Weights of a small mixture-of-experts language model, trained from scratch on English Wikipedia: 64 SwiGLU neurons an expert.
Below are experts of layer 4 (counted from 0) of a mixture-of-experts language model. Rows are named router (the router's row for the expert), gate (a neuron's input weights, with its number), up (a neuron's input weights, with its number) and show model dimensions 0-127. Each number is 200 + 20 x the weight over its row's rms, rounded and kept within 0 to 999.
After each expert's rows: a language model's description of what the expert responds to. This comes from a sample of Wikipedia text that the model never trained on.

# expert 45
router,215,216,210,203,199,174,206,211,189,184,200,170,200,168,257,210,227,206,225,222,172,191,192,197,199,234,215,172,180,204,191,204,214,193,206,192,203,207,191,227,169,158,182,190,225,205,184,164,210,195,225,204,220,173,192,188,210,172,189,190,192,185,210,209,176,203,201,193,181,204,226,243,228,184,180,185,193,190,234,184,172,206,189,217,191,217,188,190,208,213,194,203,231,233,205,184,154,223,181,196,234,229,167,168,204,171,203,173,214,219,184,225,208,183,180,176,182,207,213,211,180,175,209,202,183,156,215,239
gate3,194,227,227,199,184,198,233,198,184,182,146,196,222,211,185,212,164,198,236,166,221,197,225,201,190,199,197,192,184,189,184,177,180,216,218,177,198,194,211,205,182,200,215,198,207,231,241,208,227,210,226,174,176,198,239,196,214,223,218,209,186,186,177,214,189,227,206,202,210,192,206,212,236,203,185,178,197,205,192,194,197,226,180,236,184,256,186,179,189,198,255,174,177,190,209,213,163,224,186,172,178,219,192,202,196,210,243,194,189,195,201,186,199,167,196,203,200,177,175,174,189,181,182,212,178,206,211,231
up3,158,197,216,213,207,197,222,204,190,222,184,189,230,221,234,231,208,213,233,195,215,193,215,214,247,184,218,208,176,213,246,242,194,209,186,232,194,192,214,186,160,215,204,229,198,209,191,191,196,187,174,202,187,206,204,211,216,163,185,173,178,203,193,207,191,213,205,177,184,215,182,182,194,236,202,181,179,202,215,185,222,202,191,187,142,200,205,211,227,212,205,201,179,233,185,226,203,206,144,215,226,193,210,176,206,182,198,202,186,185,228,188,230,159,189,202,170,190,202,219,224,177,212,172,188,212,193,181
gate4,221,195,236,194,219,187,184,226,188,176,199,218,220,177,196,185,193,201,177,210,184,211,201,216,219,207,241,187,190,173,179,202,180,203,214,202,216,209,189,208,205,208,212,176,226,228,189,210,213,202,205,182,189,199,233,219,183,175,218,218,170,228,174,198,199,196,198,239,235,235,236,205,203,211,192,190,185,218,201,185,189,228,222,229,235,219,197,204,234,180,168,222,216,180,205,181,191,174,172,161,212,183,163,178,249,205,178,190,175,217,222,193,204,176,222,215,207,192,211,216,143,197,213,229,197,225,176,198
up4,197,204,195,212,215,217,222,202,210,212,209,216,186,203,185,189,183,226,180,208,215,201,225,217,170,154,192,216,214,234,185,177,210,176,172,221,186,183,217,185,198,199,235,192,176,258,229,241,207,200,219,224,200,216,184,186,205,215,196,214,199,230,191,242,200,200,204,231,150,172,184,184,176,164,192,221,206,211,202,186,170,200,177,201,196,203,209,183,192,204,203,200,186,198,197,185,186,214,214,178,174,227,185,228,219,208,230,198,183,213,171,190,243,244,219,196,210,219,193,191,199,206,188,198,213,174,144,190
It responds to: Head nouns after "the", "a" or "his", especially War in named wars, plus film, work, government, episodes, series.

# expert 36
router,218,212,209,196,201,160,203,215,185,185,202,182,171,176,218,211,212,216,228,212,172,183,194,213,184,224,234,192,180,211,172,188,208,176,207,216,224,185,175,241,192,182,190,208,210,208,192,181,214,194,197,198,232,163,198,209,204,175,205,198,173,175,215,233,184,217,210,188,154,182,234,213,234,227,154,204,188,178,211,186,206,215,173,200,181,235,221,184,225,223,188,207,233,230,202,186,192,205,180,183,238,241,195,176,180,194,204,194,186,208,192,208,204,183,165,167,197,197,202,204,178,166,206,200,171,155,210,194
gate5,182,205,194,210,183,193,196,176,199,193,199,224,201,213,230,214,197,167,196,194,142,185,179,231,175,202,175,213,204,194,194,198,193,216,218,188,280,228,180,193,192,172,218,214,207,181,210,213,234,146,221,185,173,193,245,176,186,202,180,232,194,212,174,201,214,199,224,185,200,214,209,191,199,210,176,217,192,189,220,216,166,200,226,170,171,214,198,215,175,208,184,194,186,185,181,170,185,215,194,192,229,217,222,184,225,217,223,180,188,179,186,215,187,187,203,187,214,206,195,225,162,189,182,210,180,210,192,189
up5,186,198,192,186,213,173,234,212,202,214,199,227,166,201,203,172,248,231,201,196,208,204,186,197,187,194,199,162,150,214,221,222,209,199,182,213,207,225,214,229,194,221,204,184,161,229,194,170,189,194,217,181,191,198,189,212,156,197,178,211,212,205,140,189,194,196,202,230,183,203,220,228,205,235,164,200,235,210,254,180,186,213,197,191,238,216,203,209,227,223,187,186,186,231,205,245,217,207,192,191,202,203,220,163,190,198,200,214,204,203,205,207,180,191,216,210,199,226,206,208,188,185,181,210,208,203,191,233
gate6,230,190,219,203,196,201,203,220,233,212,194,214,248,217,178,216,196,183,173,190,211,174,177,187,209,187,212,203,165,235,201,202,205,201,196,183,185,216,171,221,222,217,187,170,229,222,190,199,184,206,149,220,179,181,200,221,201,179,209,203,228,178,191,193,180,188,229,235,185,205,180,186,209,199,265,201,184,205,196,219,195,212,224,251,195,230,176,175,214,199,188,217,199,164,210,203,186,235,194,210,194,223,199,169,190,207,195,174,176,174,227,206,213,212,171,187,203,206,195,158,180,212,227,214,186,221,190,194
up6,211,203,179,223,196,209,229,186,186,208,235,198,220,208,152,213,200,204,206,186,202,225,248,163,199,212,208,233,206,196,209,219,213,196,197,222,198,208,214,147,185,175,181,178,190,208,224,193,227,180,231,193,206,190,227,194,173,170,227,206,200,208,227,178,187,203,176,213,163,181,187,204,171,232,204,198,188,201,217,180,210,208,172,190,199,192,213,190,162,191,217,226,164,195,195,208,191,163,187,190,204,167,170,210,217,196,198,228,211,245,217,200,188,224,219,213,189,217,201,236,160,192,170,202,187,165,191,206
It responds to: Digits in ages, coordinates, model numbers and ranges, such as aged 79–80, I4 engine, 15–49 years, plus hyphens.

# expert 61
router,193,197,202,214,214,179,202,213,177,184,189,186,177,202,194,200,201,181,192,202,181,174,212,212,225,201,203,189,165,243,171,211,220,181,215,223,208,173,195,224,189,157,182,168,203,200,186,162,197,194,193,181,203,208,191,225,208,185,181,206,187,149,235,209,183,178,206,187,188,179,217,221,220,202,188,176,179,170,208,191,168,216,180,221,196,195,246,171,207,200,158,218,191,210,172,191,174,228,184,190,211,248,182,188,192,214,246,200,178,174,207,196,191,196,152,194,208,180,192,180,162,178,195,200,184,169,204,201
gate3,206,159,178,189,203,231,199,196,217,208,189,199,188,224,187,202,185,176,202,173,184,222,215,237,201,198,172,186,180,200,229,225,195,197,229,219,246,186,214,164,191,216,178,219,165,222,178,204,201,215,211,228,217,199,219,191,185,156,173,213,225,201,225,181,174,189,225,183,187,148,201,237,216,152,189,212,189,204,201,181,150,210,165,153,212,196,195,222,170,214,205,218,193,211,186,181,202,172,207,225,196,202,193,170,194,196,186,194,191,205,211,183,179,181,201,177,209,185,203,210,219,207,219,205,208,197,220,222
up3,207,233,191,193,223,152,197,191,202,184,194,258,180,216,202,180,207,225,234,228,215,211,211,193,184,196,191,208,226,203,234,197,201,172,196,163,207,204,192,190,191,186,202,223,204,180,169,204,209,229,163,237,211,196,198,189,185,178,203,192,181,221,200,201,168,201,213,225,185,187,233,208,245,198,190,193,183,196,200,207,183,157,178,191,196,182,182,215,174,207,199,212,198,230,232,206,208,195,225,230,202,233,192,222,165,193,211,181,175,186,201,210,214,185,194,226,156,209,178,250,179,201,208,181,200,172,216,224
gate4,208,199,218,207,226,208,217,196,203,193,216,241,171,182,202,182,206,220,183,177,190,186,173,191,184,211,229,207,185,170,158,178,166,209,201,181,208,228,221,203,183,204,180,178,237,226,179,214,190,214,187,179,169,216,220,197,215,216,184,172,240,228,197,216,248,209,216,202,169,193,189,197,210,218,210,176,216,185,204,191,193,191,200,228,196,184,226,176,212,189,215,196,177,204,198,189,225,210,229,189,205,194,173,202,209,210,188,235,172,226,186,214,238,165,200,212,188,211,205,186,234,248,214,151,220,183,213,177
up4,184,173,202,184,215,190,188,180,213,199,178,191,177,174,188,204,194,197,215,171,202,204,195,195,187,147,218,215,203,193,151,212,183,198,163,171,214,210,205,201,199,201,202,179,232,198,180,206,205,208,235,198,237,195,200,211,208,207,203,190,228,185,184,212,208,181,199,185,200,186,205,167,197,186,211,194,228,215,204,196,171,189,200,219,197,212,232,215,178,211,253,205,219,222,236,161,185,217,173,208,196,141,214,209,203,197,167,239,161,194,194,186,241,181,180,200,201,164,210,195,224,187,230,205,202,164,171,191
It responds to: Line breaks, section heading markers like == and ===, and colons after infobox labels such as Position: or Clade:.

# expert 21
router,213,215,220,212,199,163,210,214,177,188,200,183,182,171,214,225,220,207,217,202,183,189,200,199,206,224,224,186,175,229,182,189,206,176,213,219,226,204,180,239,186,175,179,207,224,216,184,171,215,192,196,196,239,162,206,207,203,163,202,200,178,176,222,239,189,211,208,206,176,176,224,214,237,224,156,202,187,190,215,190,191,209,166,214,185,238,205,181,215,215,193,206,224,234,199,187,187,199,172,190,237,243,185,177,196,183,217,178,187,212,191,209,208,183,173,177,203,185,208,194,178,156,193,201,180,161,214,217
gate1,185,193,223,192,227,197,213,185,183,167,205,153,174,210,217,198,167,178,187,198,196,196,196,203,186,201,192,193,186,225,194,216,197,171,209,196,212,196,187,187,153,214,180,207,164,204,209,192,216,180,184,192,184,201,213,216,189,150,254,207,234,171,218,195,187,191,227,190,209,208,220,188,187,145,174,225,198,167,213,191,210,233,217,204,248,221,220,186,205,180,231,164,231,183,214,190,214,210,207,216,180,226,155,201,181,208,229,192,176,198,199,212,242,194,193,197,223,193,188,182,206,209,207,206,213,212,188,193
up1,187,187,187,201,214,194,222,214,191,215,202,196,214,145,178,197,209,192,198,212,202,200,187,232,197,194,182,203,200,212,208,240,239,226,246,200,215,216,177,177,174,193,231,190,229,185,190,211,190,203,193,190,186,224,187,182,218,214,151,196,201,175,202,202,212,214,185,156,187,182,210,237,227,198,213,200,187,204,182,205,214,210,206,167,238,218,200,225,186,231,187,217,163,223,228,171,197,227,197,171,228,216,211,189,196,208,182,197,207,155,244,186,199,189,212,213,211,203,218,228,185,216,205,196,241,210,241,205
gate2,211,187,175,184,183,174,208,171,204,233,184,174,187,201,218,200,198,211,205,200,160,180,223,153,229,198,197,189,186,206,172,209,206,171,200,164,226,209,208,198,187,212,191,201,207,218,182,206,193,214,197,176,206,147,194,219,221,180,190,191,190,218,239,211,190,183,222,204,189,219,221,224,192,202,213,203,235,186,203,207,184,227,181,187,195,219,216,226,202,167,208,198,197,220,188,200,180,240,182,176,224,193,196,191,225,201,180,183,195,146,171,225,217,180,193,199,189,159,205,156,225,147,210,216,213,169,201,207
up2,216,218,205,196,202,205,181,197,151,183,164,210,210,183,227,232,217,201,192,230,172,218,193,209,184,209,202,197,207,217,196,246,203,216,238,191,202,196,186,194,225,184,209,236,203,197,214,208,191,231,201,198,197,164,197,206,187,248,186,216,155,207,198,205,233,203,246,231,203,216,193,195,155,224,190,209,188,212,220,233,212,228,184,218,182,204,164,217,183,196,206,207,186,199,259,214,250,186,210,184,185,214,190,218,206,221,199,202,177,194,216,194,203,185,224,204,187,211,208,169,192,165,181,190,177,192,190,192
It responds to: Bare spaces before numbers or names, sentence-final periods, and month names after a name or "born", like June, August.

# expert 2
router,215,214,213,207,204,169,202,214,175,185,201,183,203,176,235,219,213,212,223,204,182,199,205,207,189,227,220,185,179,224,186,188,214,187,207,208,219,193,184,239,181,163,182,200,221,207,182,181,231,193,199,188,222,162,209,192,192,173,202,185,187,183,212,229,184,218,206,195,173,196,238,212,238,220,162,205,188,188,215,189,191,213,173,220,193,226,209,194,221,226,193,202,234,235,191,173,184,217,163,182,237,248,186,183,183,185,211,188,184,212,188,209,210,201,157,176,192,182,210,191,170,164,199,207,178,149,224,215
gate0,175,203,214,200,180,174,180,194,228,194,189,203,202,170,205,220,195,172,231,162,214,165,188,211,188,224,218,246,189,204,198,162,231,150,234,200,205,221,219,214,184,167,170,191,244,220,206,225,222,183,200,214,221,214,213,206,202,229,209,190,180,211,199,180,198,203,226,201,193,238,168,219,204,168,205,209,171,207,232,181,181,207,201,212,218,203,196,212,154,213,196,232,212,220,227,200,214,168,241,174,183,197,175,177,174,210,204,195,212,206,196,194,197,196,202,176,225,214,209,226,207,217,215,190,206,209,214,221
up0,209,222,171,225,176,224,217,202,181,202,191,204,222,163,210,188,206,202,234,191,195,183,169,204,204,217,190,204,194,216,183,250,196,199,195,179,172,190,185,198,222,159,226,216,247,229,198,189,232,175,228,219,180,175,159,196,200,223,204,233,213,199,211,177,198,207,206,214,158,209,174,157,218,202,191,210,196,193,209,183,153,221,208,186,188,185,211,190,205,207,244,185,229,232,173,221,191,210,238,222,186,187,193,170,210,198,212,183,235,197,176,184,192,172,191,179,207,192,196,184,191,179,186,177,202,201,209,200
gate1,241,264,201,228,183,205,195,203,196,203,156,212,213,193,186,183,201,197,195,247,205,185,230,208,213,166,201,192,203,192,155,210,189,162,206,236,163,205,181,199,206,165,198,207,203,175,231,179,188,182,172,209,219,209,210,201,214,216,165,198,211,208,193,185,185,216,168,194,213,192,185,205,229,208,170,203,199,174,185,206,190,189,221,193,212,177,210,215,208,209,169,212,214,183,213,188,214,226,232,167,229,198,174,232,204,185,217,204,205,160,180,189,202,210,186,200,204,233,207,186,249,216,202,193,184,218,231,198
up1,201,212,176,204,201,210,207,182,218,217,193,218,180,212,212,193,217,231,243,203,184,192,225,231,164,162,210,206,229,219,186,186,226,195,187,193,207,183,235,217,212,196,197,175,183,215,221,187,222,202,210,218,208,218,213,217,158,212,181,213,231,211,191,217,194,217,177,206,216,209,169,220,224,209,221,186,163,200,163,218,193,179,201,191,183,180,204,214,181,169,207,192,249,237,189,180,217,200,200,194,181,210,183,234,175,178,213,205,242,177,190,195,168,214,191,166,186,224,185,175,236,196,208,204,156,206,178,183
It responds to: Prepositions like for, in, on after nouns or verbs, plus middle digits of years and numbers, such as 1'9'65, 20'2'0.

# expert 50
router,241,202,226,226,235,191,170,252,211,190,205,188,212,187,232,221,218,188,210,222,202,182,210,166,194,209,233,189,202,194,192,190,205,196,220,180,226,200,196,204,157,195,174,180,193,214,182,189,217,161,211,194,190,197,190,208,232,178,201,243,221,183,205,190,184,183,209,170,171,195,226,211,209,209,179,204,203,188,214,176,172,208,184,201,178,198,213,175,173,216,202,204,178,230,193,197,184,242,199,201,191,206,181,172,183,238,202,189,178,176,179,238,244,183,194,197,216,194,203,201,216,205,211,237,186,198,237,160
gate2,228,185,235,204,157,198,188,220,165,201,234,161,194,247,236,188,219,200,173,194,196,206,217,164,195,226,190,208,193,172,222,169,188,229,209,164,221,201,195,202,182,237,197,189,179,197,177,212,185,198,196,197,185,209,223,181,181,169,229,180,198,176,176,215,205,214,203,187,164,204,225,205,201,175,182,221,210,180,175,206,170,199,199,209,182,234,208,208,154,227,241,181,205,178,209,196,180,214,168,177,187,220,184,194,200,205,197,210,226,206,159,210,180,214,212,193,194,169,193,209,189,176,203,189,213,192,209,186
up2,184,196,208,204,177,182,195,221,162,230,209,192,195,193,221,167,229,244,175,188,177,182,175,210,192,242,181,223,185,186,185,177,206,223,220,173,231,188,207,171,204,241,207,169,194,170,193,178,199,197,206,217,172,207,217,195,192,173,205,171,212,166,195,186,188,225,189,194,209,221,239,179,204,189,210,212,182,189,197,232,189,212,224,184,183,207,223,203,194,213,239,202,179,144,201,206,181,208,181,164,195,209,196,216,170,181,184,207,216,222,184,213,197,208,187,166,195,208,161,231,196,181,196,183,174,180,185,188
gate3,209,238,217,196,199,193,242,196,189,184,221,189,216,171,174,177,197,234,229,209,224,248,216,157,235,218,187,205,204,144,193,208,208,208,229,156,235,204,209,191,187,190,194,195,186,207,194,198,172,162,235,229,218,222,201,201,199,179,194,197,233,187,197,212,197,203,211,162,191,193,200,173,165,222,219,178,184,184,190,209,216,209,191,220,181,206,186,187,219,221,180,204,209,200,186,200,193,192,167,155,227,170,206,204,191,207,218,214,169,199,214,184,234,220,206,224,201,188,170,182,207,174,196,185,207,197,192,199
up3,204,161,208,197,171,194,187,195,171,215,226,216,172,211,168,213,202,231,172,189,214,194,207,216,224,198,186,195,190,189,188,176,192,230,203,193,216,230,232,170,175,186,208,215,198,215,203,203,217,181,171,180,231,207,195,178,188,207,222,186,202,176,172,158,211,208,198,161,173,208,197,216,193,210,203,221,241,205,188,217,169,237,223,268,206,204,217,201,202,183,179,199,170,243,198,208,215,176,194,213,218,165,201,210,183,204,193,179,211,195,220,205,226,191,172,209,176,197,219,176,189,180,207,236,231,186,193,182
It responds to: Inner pieces of long Latinate words after prefixes like con, comp, trans, dis, such as comp'ar'ative, approx'im'ation, helic'op'ter.

# expert 52
router,204,221,214,215,223,184,157,261,174,180,190,184,203,194,246,216,214,233,214,217,189,217,219,167,163,208,220,191,180,208,196,178,193,165,224,201,255,178,204,220,184,189,159,196,208,202,196,168,207,156,222,180,206,181,203,189,182,180,214,223,175,187,205,235,182,206,194,192,208,213,210,206,220,217,161,193,190,196,215,197,210,217,201,225,186,224,208,179,204,240,191,222,205,205,179,170,187,200,173,181,203,249,207,181,217,189,202,190,174,194,187,215,205,197,207,206,206,183,213,178,180,176,181,204,191,194,204,208
gate3,192,190,212,190,161,183,186,225,208,198,201,182,228,208,225,199,200,188,188,220,224,230,218,172,207,209,195,211,204,177,189,222,201,155,218,230,209,195,213,223,213,203,203,185,220,195,185,218,198,202,213,160,196,232,220,183,209,229,195,202,176,183,205,200,171,164,190,221,180,179,213,181,202,213,214,202,171,213,209,198,178,197,206,183,222,225,199,234,228,172,162,235,195,164,218,200,178,222,196,205,204,178,224,214,205,194,204,165,166,154,213,232,217,247,215,205,246,215,195,171,200,187,189,186,184,238,185,207
up3,210,224,190,192,195,230,208,182,217,189,200,195,167,196,182,225,198,185,216,175,189,205,188,195,193,205,216,201,193,193,193,164,166,192,228,200,199,200,202,214,195,190,187,220,168,237,161,203,155,226,208,209,187,170,209,228,241,191,186,173,210,213,200,201,213,184,203,178,227,201,236,227,178,193,190,203,209,199,204,212,184,178,248,181,189,171,194,152,213,180,224,155,214,211,211,184,192,215,204,211,206,178,148,182,230,208,185,204,208,222,175,210,172,222,195,189,186,185,206,235,168,231,219,206,180,223,226,211
gate4,237,180,207,156,224,169,211,219,181,191,164,194,204,192,204,204,220,204,213,207,190,190,202,181,202,163,188,181,191,180,165,223,180,193,212,183,206,202,224,182,190,187,184,198,208,212,203,181,224,179,205,203,212,197,178,193,182,203,184,206,206,151,161,199,174,170,203,200,220,150,171,216,230,182,206,197,210,212,178,196,198,190,204,231,196,228,211,172,176,220,222,170,203,198,225,187,183,193,184,193,180,183,195,192,239,182,176,160,166,218,200,221,224,177,196,249,200,175,226,177,224,182,195,223,191,179,211,174
up4,206,165,229,197,198,177,181,205,171,188,200,211,220,189,254,231,185,204,219,202,184,220,199,177,206,199,195,176,207,154,196,195,225,195,217,173,215,221,188,198,212,175,184,180,207,223,183,141,215,221,174,186,192,184,206,196,174,196,237,184,180,182,199,186,202,197,162,209,209,157,202,179,220,164,180,199,215,224,214,185,202,216,211,199,200,235,233,200,181,206,221,190,205,174,184,215,224,176,191,220,202,185,211,205,215,208,177,196,226,200,190,199,187,186,225,194,163,193,169,167,159,181,222,213,215,210,164,194
It responds to: Verbs, adverbs and prepositions in narrative clauses after to, not or was, e.g. close, only, longer, until, established.

# expert 7
router,219,222,213,206,210,166,202,210,187,191,212,185,167,167,237,217,218,219,192,213,177,181,211,201,183,229,234,196,171,209,175,202,214,189,216,209,214,227,173,230,197,171,171,205,208,220,187,176,229,188,208,191,233,159,194,206,194,177,207,196,184,192,214,246,175,207,209,206,182,204,215,208,229,233,172,208,182,185,220,202,174,202,188,211,187,234,208,196,210,225,178,195,236,229,188,172,180,210,174,192,234,235,171,193,194,198,207,181,182,212,188,209,219,186,176,173,203,196,198,184,202,180,219,205,165,157,231,229
gate0,179,217,215,197,198,179,227,208,211,205,220,201,185,219,175,186,190,198,216,195,222,211,177,166,184,196,206,177,189,193,157,204,225,171,194,175,229,209,245,206,181,204,233,175,182,203,193,221,204,217,192,174,203,162,212,209,214,250,189,166,175,202,190,217,171,172,183,233,220,203,202,216,221,211,193,159,189,180,194,233,232,208,204,245,187,199,219,187,214,181,211,223,218,219,220,181,184,205,183,245,210,229,191,205,177,214,233,182,197,185,225,188,183,222,191,220,218,189,202,194,190,199,187,193,229,188,244,195
up0,210,159,188,178,223,187,203,197,187,200,178,191,217,204,168,175,174,172,234,215,176,179,178,213,195,191,202,168,215,178,218,237,185,177,220,180,188,205,212,201,191,169,172,204,220,207,208,177,180,204,184,208,225,205,196,224,186,157,174,253,197,189,207,187,203,174,185,204,181,225,199,178,185,175,199,182,225,205,208,211,219,229,141,175,208,202,239,167,208,198,193,208,196,180,229,237,193,199,176,186,214,198,206,230,199,215,201,237,217,199,193,179,193,211,200,207,191,208,220,212,214,165,183,222,227,208,235,193
gate1,177,177,231,218,219,223,207,175,186,193,214,209,183,184,229,205,200,185,198,239,228,194,231,196,196,209,181,222,177,198,210,201,199,209,207,208,200,198,187,145,187,175,177,202,190,153,194,204,242,224,179,197,228,186,179,244,199,205,204,183,196,174,209,210,160,193,202,224,177,187,189,183,202,195,203,215,189,214,254,198,246,205,215,210,170,181,209,173,237,221,196,188,206,202,216,196,180,217,202,218,191,186,212,177,195,228,201,229,165,211,159,229,199,228,165,215,218,180,190,203,194,212,179,182,217,210,188,189
up1,206,194,224,224,158,177,198,231,190,200,171,179,241,197,189,218,206,215,209,183,200,205,198,187,217,178,200,188,182,172,234,205,212,231,189,199,216,174,206,211,189,164,193,181,207,182,182,206,219,203,229,214,217,201,235,220,207,187,192,207,202,228,210,203,211,184,186,226,192,183,206,195,193,217,174,226,206,203,187,209,213,205,233,183,214,225,183,178,163,224,220,183,211,210,254,175,190,261,171,180,207,184,198,220,213,149,221,193,184,186,200,223,224,215,187,224,198,186,173,185,237,156,196,193,196,178,208,205
It responds to: Digits inside years and numbers, especially the final digit of a year after 199 or 19, as in 1994, 1962, lap 84.

# expert 51
router,207,207,207,201,213,186,190,202,171,178,192,185,162,183,203,204,201,213,199,214,181,192,209,205,226,215,212,196,170,217,170,206,260,193,204,221,199,181,190,244,182,181,178,179,204,200,186,175,205,175,222,180,212,197,211,198,249,173,208,199,192,180,220,223,183,207,193,178,196,196,237,217,211,204,175,177,180,181,202,186,166,201,180,200,189,199,240,192,204,192,157,196,229,219,161,183,174,227,182,193,211,235,186,187,225,214,254,213,195,186,198,199,194,206,174,188,212,177,175,164,180,183,195,191,181,155,210,209
gate2,202,213,178,186,181,198,205,173,192,204,208,201,205,220,199,227,211,216,205,194,207,220,209,194,226,213,179,203,219,158,158,180,219,176,201,211,160,199,216,201,231,217,198,196,228,197,195,208,202,201,175,167,222,211,203,217,154,225,168,187,206,176,215,183,198,201,199,171,210,175,177,221,234,184,175,168,154,194,182,172,202,224,218,167,225,188,195,250,183,230,238,181,196,185,205,203,180,215,194,212,178,211,205,213,202,234,197,183,210,223,180,218,205,187,187,202,190,205,184,205,217,195,232,229,232,148,203,204
up2,182,192,230,204,183,209,173,195,226,178,188,210,190,170,235,165,175,185,206,170,192,174,203,228,183,186,208,224,194,232,226,215,188,194,209,202,241,183,214,205,212,207,225,217,238,211,193,233,207,219,232,227,189,170,196,186,202,177,193,205,196,195,199,209,232,181,234,219,200,213,227,191,216,174,183,194,215,187,216,201,153,165,196,241,228,216,194,165,185,205,187,202,181,184,216,187,202,203,219,187,198,180,215,198,191,181,173,206,192,210,210,210,183,201,244,181,190,230,227,241,215,199,171,217,202,237,168,190
gate3,184,178,183,163,173,243,209,207,216,171,173,165,229,214,186,249,170,224,193,253,196,174,170,197,197,222,211,214,203,225,181,206,186,188,180,186,169,201,206,180,205,185,202,252,168,176,154,199,213,230,241,180,199,185,233,194,218,188,209,180,186,166,206,197,197,196,221,196,189,242,203,212,182,212,206,200,204,182,189,164,188,213,174,211,216,202,203,184,225,192,181,217,204,201,206,185,176,186,181,190,192,196,208,196,170,192,224,222,230,204,193,198,199,211,198,191,205,180,178,199,174,209,197,216,220,173,212,187
up3,207,180,199,181,219,215,196,231,212,219,193,218,201,188,188,246,171,190,190,224,185,217,190,201,173,225,231,213,219,166,165,196,202,180,196,177,188,212,214,199,194,215,199,217,211,184,199,198,182,212,220,202,176,176,211,185,191,199,217,182,181,153,194,191,213,173,217,211,188,198,232,214,212,173,234,180,211,224,233,207,217,211,197,217,208,188,250,205,213,192,174,239,187,208,206,219,174,172,213,222,188,191,187,184,202,209,225,211,214,201,204,223,226,234,161,198,191,194,197,192,245,226,257,199,211,210,240,227
It responds to: Line breaks ending infobox and list lines, and = or == heading marks in wiki section titles and field labels.

# expert 39
router,201,192,213,204,213,166,211,204,143,189,221,189,146,174,210,207,220,188,193,184,214,180,202,240,193,221,217,181,184,236,203,199,197,203,185,167,213,202,178,241,208,201,193,209,230,205,173,197,241,183,245,170,215,203,214,199,219,216,212,222,194,190,218,208,198,174,220,198,194,198,214,234,208,198,205,199,197,209,213,162,158,229,188,215,163,209,220,216,239,228,188,203,222,224,195,174,201,221,202,186,235,206,198,183,172,226,205,168,201,201,190,202,201,191,197,188,217,177,203,211,191,166,183,204,191,183,243,189
gate1,187,190,184,219,188,223,198,194,173,180,209,184,183,170,214,214,229,210,176,210,215,199,165,229,192,213,235,183,226,205,183,149,214,185,167,205,207,182,212,223,191,181,209,187,203,199,187,195,217,206,232,182,185,203,184,217,241,218,195,181,206,201,208,203,218,208,205,213,183,172,195,202,203,181,206,201,217,230,212,192,185,215,202,226,174,205,209,177,203,195,209,217,182,236,180,198,229,222,239,161,234,183,173,200,201,151,170,184,240,192,133,213,233,204,183,214,204,184,188,177,196,212,218,191,190,187,199,225
up1,188,197,189,157,228,191,181,193,219,259,173,196,200,170,177,176,227,215,198,229,156,195,198,197,201,218,215,218,188,206,207,200,190,175,211,195,198,197,215,207,186,183,193,204,188,185,206,200,196,167,218,226,179,217,192,222,172,185,173,195,202,197,204,223,198,186,207,161,186,213,215,165,227,188,170,193,239,171,218,211,186,174,175,175,212,180,179,170,217,192,201,169,215,189,204,208,206,180,175,214,203,212,211,213,215,262,172,173,219,228,227,175,177,195,177,203,219,196,205,201,179,195,181,173,222,167,204,189
gate2,213,224,206,201,216,198,177,216,188,219,175,164,192,167,200,190,166,220,206,203,226,192,184,211,199,195,220,193,177,180,221,199,170,221,210,183,188,164,186,193,176,200,177,237,177,188,173,195,215,182,216,199,201,179,212,174,201,200,247,174,186,179,223,208,192,207,184,199,186,213,169,200,151,177,207,210,196,204,170,135,202,196,207,195,202,184,210,195,242,173,240,218,199,190,193,183,203,251,171,225,225,181,169,185,198,229,212,220,209,188,196,194,202,189,168,211,201,217,188,191,201,188,210,209,227,189,240,207
up2,203,170,200,185,177,214,204,202,198,212,209,164,143,197,193,185,228,189,182,154,198,220,223,226,183,204,201,195,198,212,194,221,173,189,183,207,204,204,196,187,170,196,223,232,200,194,175,223,198,184,188,158,220,201,182,206,192,190,182,213,203,229,207,181,208,206,189,185,200,161,178,218,240,182,182,214,197,230,198,247,195,187,231,203,220,247,191,198,215,229,211,229,171,167,173,199,239,209,214,195,210,218,206,231,194,167,207,163,233,213,194,213,193,187,218,194,224,212,186,196,193,179,186,178,221,190,179,174
It responds to: Letter pieces in the middle of personal and proper names after a short start, like Cor-b-ett, Val-d-és, Fer-r-er, Or-phe-us.